Weights of a small mixture-of-experts language model, trained from scratch on English Wikipedia: a softmax router.
Below are experts of layer 5 (counted from 0) of a mixture-of-experts language model. Rows are named router (the router's row for the expert), gate (a neuron's input weights, with its number), up (a neuron's input weights, with its number), down (a neuron's output weights, with its number) and show model dimensions 0-255. Each number is 200 + 40 x the weight over its row's rms, rounded and kept within 0 to 999.
Before each expert's rows: "raises" lists some tokens whose logits its average output raises strongly, later layers aside. This comes from a sample of Wikipedia text that the model never trained on.

# expert 7
raises: ", and", ", ", ",", " the", " (", "-"
router,247,205,243,225,167,262,226,140,173,269,207,197,170,198,157,207,194,210,133,180,196,195,167,274,279,209,255,120,137,215,149,189,181,267,211,227,173,233,162,244,259,133,267,201,248,243,220,236,192,198,185,143,298,199,250,180,243,151,172,136,171,229,152,189,152,168,187,178,211,162,115,228,249,176,211,182,150,257,132,144,203,200,212,227,200,219,151,164,243,201,224,213,177,203,246,181,253,156,191,188,232,284,253,248,162,185,183,107,184,203,170,256,212,237,241,236,243,203,134,186,159,241,156,244,187,171,232,232,179,275,138,158,161,239,198,245,214,79,248,204,228,205,169,157,214,218,172,240,203,251,166,222,118,210,130,215,218,191,224,175,209,214,185,248,189,252,160,223,222,151,140,218,231,221,228,238,154,200,187,186,188,251,244,249,175,176,172,234,169,279,174,233,204,268,244,198,232,177,242,193,250,189,245,214,173,215,151,181,170,181,221,177,218,179,194,175,153,157,191,249,231,151,263,258,262,112,254,123,167,104,191,186,223,207,238,197,278,166,158,242,190,248,206,172,139,223,201,241,213,168,239,204,228,218,152,141
gate0,166,128,208,166,198,202,252,242,198,179,202,261,193,206,159,225,131,234,231,254,254,160,122,238,187,152,229,232,156,214,259,173,201,243,168,171,163,140,178,159,151,198,226,264,256,112,150,217,200,265,229,213,185,171,241,182,218,160,162,209,194,229,213,193,134,185,170,261,275,214,229,258,219,188,269,248,218,203,259,201,185,227,150,241,240,157,227,150,236,179,271,210,204,237,232,210,174,183,199,258,238,192,208,177,253,276,226,182,219,158,201,198,181,104,241,182,147,183,191,175,213,171,220,232,299,212,219,139,145,219,181,193,281,162,213,133,190,164,204,239,209,196,208,291,173,229,194,111,197,201,171,292,189,180,227,216,172,233,250,203,215,203,189,125,121,242,249,165,136,288,222,203,211,212,186,204,219,163,149,207,247,174,242,188,207,198,210,203,242,172,179,206,250,219,177,154,189,188,122,219,240,157,138,163,147,297,168,206,181,229,185,195,212,242,161,207,213,189,156,239,101,181,260,198,191,231,251,248,192,185,169,228,184,225,236,303,293,175,238,136,242,180,214,274,167,234,286,192,238,236,199,206,150,233,194,237
up0,243,238,157,161,172,163,88,202,189,143,167,140,242,221,254,138,192,173,204,209,176,149,235,168,175,222,165,197,178,216,118,203,177,194,229,198,202,276,216,208,173,224,196,178,194,288,261,190,200,129,118,189,219,261,168,203,200,167,199,177,234,105,211,220,269,203,189,180,206,206,251,144,190,156,167,110,160,211,182,173,248,187,214,196,199,200,231,267,186,246,163,190,210,158,238,218,240,178,229,230,170,128,174,232,126,99,140,230,203,230,278,192,225,182,219,243,236,219,247,164,168,229,201,113,118,220,133,218,212,193,255,265,164,169,172,269,253,241,175,179,217,165,168,84,186,198,219,210,284,185,194,181,261,143,143,154,186,161,177,139,221,201,210,237,235,165,154,192,210,184,113,199,205,164,235,180,208,197,290,225,149,209,132,238,163,153,175,235,210,163,212,190,229,192,209,169,181,172,241,142,150,270,175,224,220,146,183,216,226,262,208,174,197,110,185,168,234,187,295,183,250,231,152,185,189,182,215,212,217,223,182,164,217,181,187,99,191,268,210,219,144,235,220,144,217,209,115,178,170,194,192,206,232,179,193,179
down0,205,164,213,253,217,243,150,255,184,235,202,239,164,173,198,215,239,201,243,222,160,182,172,195,232,243,237,189,188,204,261,186,210,165,137,232,194,240,161,158,192,210,170,209,226,161,226,175,204,79,104,170,216,262,185,180,160,135,154,216,152,164,189,244,208,183,181,167,230,184,214,234,196,196,190,175,155,236,171,208,166,201,197,168,123,170,255,149,166,230,177,201,276,201,247,176,216,169,263,290,171,177,228,203,233,121,201,223,229,218,186,192,257,147,215,216,200,263,163,173,250,143,168,173,255,99,120,199,244,154,238,135,244,164,220,204,155,144,271,234,144,143,213,179,121,170,200,263,251,82,194,242,134,196,207,172,173,136,192,193,99,153,154,183,278,172,219,114,199,229,159,211,177,218,200,191,236,242,227,155,228,177,210,210,148,149,183,176,239,244,201,101,185,254,243,223,169,116,203,181,199,205,172,229,221,214,193,129,203,163,223,240,186,187,189,261,228,215,236,234,214,239,192,196,253,194,257,227,221,219,191,214,177,239,181,166,119,270,209,183,214,261,194,184,250,215,261,220,201,190,241,238,314,255,196,197

# expert 111
raises: ", b", ", ", ", c", " the", ", st"
router,215,191,263,291,210,226,238,132,162,235,165,158,183,215,138,205,214,244,130,156,200,198,174,315,238,219,221,146,149,217,170,233,210,255,203,154,200,217,159,215,238,174,217,143,257,256,217,255,193,200,183,161,188,193,258,194,263,146,196,169,201,276,184,172,134,183,167,180,176,172,159,215,239,155,210,214,165,191,144,150,200,204,230,223,157,203,172,184,252,194,264,212,199,153,238,179,193,230,188,191,238,273,265,214,162,247,210,120,180,168,110,246,230,219,249,205,296,193,168,207,166,233,177,237,189,184,265,247,202,211,138,143,188,229,235,230,208,149,213,209,249,209,166,139,238,192,159,236,142,264,230,205,178,196,121,199,247,186,247,164,161,246,144,295,170,199,141,202,202,168,182,241,234,219,196,233,169,237,203,165,175,242,232,197,203,107,127,268,203,270,165,202,200,248,224,192,197,206,243,179,244,96,211,219,205,196,159,220,175,145,200,168,218,235,201,201,153,100,171,270,202,180,244,268,232,105,247,130,192,130,175,222,235,204,269,238,226,175,184,174,189,206,141,189,185,184,169,258,209,230,234,214,152,233,123,229
gate0,163,248,146,187,237,218,163,244,163,173,233,203,182,141,199,193,193,175,235,213,216,152,148,218,189,127,142,105,201,200,200,210,175,258,232,187,211,195,208,210,192,227,123,218,253,224,230,201,186,216,230,205,225,237,204,154,247,123,253,154,164,189,285,242,192,265,180,279,214,257,249,189,213,265,202,163,190,177,208,179,156,216,241,223,203,209,170,176,169,170,111,179,224,224,177,219,233,218,126,215,208,167,267,153,243,270,218,266,219,101,196,184,171,95,193,195,164,152,159,188,202,294,255,221,267,236,207,195,221,161,186,192,148,237,227,163,206,254,232,203,239,258,178,200,129,252,275,248,169,170,135,263,234,170,195,190,271,252,203,187,237,260,155,194,159,218,234,160,218,225,175,141,136,187,146,222,188,176,176,201,226,169,172,147,231,158,270,231,193,174,202,194,269,166,190,185,192,171,195,196,251,105,214,164,142,190,145,265,196,175,206,289,139,194,144,223,255,229,237,292,170,250,222,204,159,219,211,227,217,270,139,269,216,254,196,213,235,162,210,168,193,242,199,214,169,113,190,252,232,253,192,174,178,190,160,146
up0,189,157,110,190,163,155,193,177,205,147,204,277,250,264,236,246,182,198,162,186,164,137,216,189,160,217,252,227,220,253,259,237,206,156,198,190,233,237,227,245,196,201,301,257,172,211,226,224,218,221,160,198,232,156,245,261,151,210,162,226,250,183,149,214,191,144,152,146,215,164,209,198,235,194,206,233,179,157,210,237,218,212,145,216,248,183,286,285,237,208,253,178,218,125,253,267,203,168,249,206,230,245,144,242,149,184,141,206,165,215,302,227,205,195,177,132,208,267,234,195,144,163,163,146,184,130,204,214,223,263,250,233,242,153,232,204,219,241,244,243,186,172,234,202,198,148,179,127,195,202,265,190,198,157,187,217,130,147,195,163,190,185,199,168,185,223,165,140,116,220,215,238,225,229,208,189,281,228,218,228,145,169,271,181,122,171,177,174,157,185,145,170,180,239,200,206,189,157,187,235,148,270,154,216,213,236,264,209,179,219,234,189,286,106,287,223,244,218,166,157,193,222,154,215,222,172,279,231,250,178,236,131,179,190,209,172,198,258,238,249,196,241,152,224,202,286,210,145,132,205,151,169,214,171,180,197
down0,176,205,158,153,123,238,155,149,167,160,178,230,107,172,213,225,199,202,185,208,203,202,113,234,198,190,188,156,189,182,176,172,212,181,130,148,153,206,192,184,141,244,178,251,238,193,108,225,175,192,200,179,190,262,143,224,191,206,157,224,291,216,210,356,235,200,139,156,193,215,214,197,201,265,128,198,192,151,142,235,154,200,179,107,177,211,229,246,157,186,182,302,226,279,256,203,193,123,192,215,193,258,160,216,169,201,161,214,208,239,261,189,206,187,156,189,214,218,187,187,137,197,197,123,209,194,169,124,247,204,190,159,215,229,239,168,211,225,227,194,185,183,279,191,111,245,202,206,225,208,185,237,162,206,213,220,191,177,201,177,121,213,192,166,147,214,201,219,223,246,247,202,195,145,251,146,253,233,232,237,235,130,234,148,207,175,163,266,204,155,123,236,212,169,260,215,130,188,248,208,198,262,197,200,178,237,192,265,173,193,203,267,229,192,145,155,265,170,215,166,147,160,165,184,224,302,189,205,196,182,189,132,185,243,261,195,188,220,224,170,167,225,207,227,229,191,279,191,209,221,217,315,257,232,249,253

# expert 80
raises: "ided", ": →", "lo", "rd"
router,251,176,225,233,174,278,191,147,137,218,162,159,190,234,145,195,221,209,102,159,198,216,136,275,232,215,208,171,156,225,165,195,179,207,218,155,183,274,191,256,234,128,222,168,248,229,242,220,213,211,194,217,228,196,193,222,227,183,209,179,136,274,168,175,150,178,181,213,146,156,101,220,207,123,240,182,166,210,142,179,216,206,256,255,215,219,169,173,197,216,283,207,243,178,203,200,202,237,152,148,241,229,253,254,193,226,255,196,178,190,153,242,254,236,244,249,261,183,166,188,175,248,169,212,96,162,242,256,210,235,164,150,210,216,189,254,261,177,210,192,242,195,174,141,261,188,216,248,174,268,165,159,182,200,109,218,236,195,245,224,210,188,178,253,230,212,140,233,211,144,120,185,260,216,253,263,174,231,179,155,160,200,208,217,186,161,159,217,168,237,198,249,196,228,275,184,281,234,260,197,231,138,252,248,204,162,165,202,193,199,193,179,238,212,247,220,187,141,162,240,192,194,193,235,207,91,211,124,121,165,154,187,241,166,237,260,225,166,190,160,183,156,170,192,133,177,155,268,217,256,260,215,139,218,125,257
gate0,195,174,171,179,187,256,194,234,205,232,266,132,227,155,231,212,191,183,196,216,163,159,183,259,194,129,191,79,221,207,241,186,169,175,235,141,151,204,186,255,166,188,173,243,188,212,180,199,226,148,222,237,157,179,194,173,181,210,180,254,221,170,162,203,226,283,227,302,219,194,213,235,158,175,240,209,184,219,218,179,159,227,154,208,168,217,229,240,166,209,232,190,184,200,240,190,235,195,153,158,268,156,158,167,236,269,235,224,259,105,192,197,208,144,189,206,146,163,154,187,198,181,204,162,270,144,249,141,225,250,221,232,195,251,205,197,198,284,253,85,250,208,210,185,140,185,236,190,206,124,184,234,187,224,170,205,206,215,294,163,190,249,212,219,124,172,244,162,114,160,166,186,196,194,160,244,191,234,194,182,197,147,207,187,208,140,254,150,221,242,252,179,246,149,200,268,172,184,192,201,281,184,186,163,176,246,204,260,259,173,170,175,150,181,239,163,168,202,234,261,130,201,237,180,200,282,198,189,179,248,236,199,244,217,186,253,156,128,299,79,222,160,126,244,156,203,269,205,210,229,156,177,215,245,119,208
up0,182,240,138,228,215,160,246,202,200,117,173,261,235,231,271,190,172,211,178,176,223,196,211,151,191,227,161,288,145,209,118,234,194,253,203,256,246,170,182,184,129,260,266,158,210,171,276,211,219,263,211,149,243,165,233,247,203,193,183,211,229,171,203,239,201,229,112,157,262,193,216,222,270,182,254,172,186,141,192,186,214,190,168,188,213,232,221,186,245,200,179,206,256,145,192,215,139,180,287,228,169,228,152,191,156,237,162,238,170,223,305,200,158,206,175,223,307,240,244,144,198,175,280,172,102,208,172,190,210,189,260,179,178,186,219,201,157,245,161,237,170,150,226,172,176,239,168,244,241,242,183,185,202,134,182,146,184,158,134,203,224,123,204,173,215,236,189,210,252,187,201,241,155,146,236,209,267,153,208,171,190,208,202,229,209,179,186,221,193,171,119,185,247,233,133,212,214,131,182,158,177,224,195,201,322,197,212,138,219,264,267,197,246,189,226,236,220,240,180,126,229,245,229,200,143,178,245,229,212,159,138,211,227,153,179,139,222,259,195,261,224,218,216,221,198,249,77,175,167,191,226,217,220,162,244,167
down0,118,220,179,198,119,212,141,265,143,193,172,306,165,226,163,249,220,146,195,232,136,205,98,215,223,154,205,176,189,129,176,197,162,174,207,156,241,176,239,200,203,235,158,274,181,181,266,163,211,179,259,205,206,236,181,178,199,162,139,162,204,205,257,268,231,210,142,228,131,236,222,233,203,229,195,222,200,190,140,243,142,201,207,209,170,238,275,205,187,213,207,194,161,219,175,194,192,239,248,226,208,148,140,178,188,217,180,273,189,270,266,154,150,177,225,253,196,147,141,176,143,212,219,185,164,168,147,243,267,222,123,287,191,281,219,245,194,184,256,269,113,274,196,156,181,224,125,220,207,114,304,184,248,185,169,233,148,189,176,190,174,152,187,220,210,220,222,193,182,229,215,141,175,152,218,163,239,236,132,245,211,192,186,140,139,176,231,174,179,175,226,197,231,185,240,205,221,214,215,191,210,193,206,195,183,209,203,142,218,205,202,247,243,196,253,166,236,229,209,214,230,257,148,90,171,275,234,191,196,158,158,169,154,203,225,208,223,160,193,154,254,226,243,215,233,258,153,163,248,186,176,233,292,238,251,224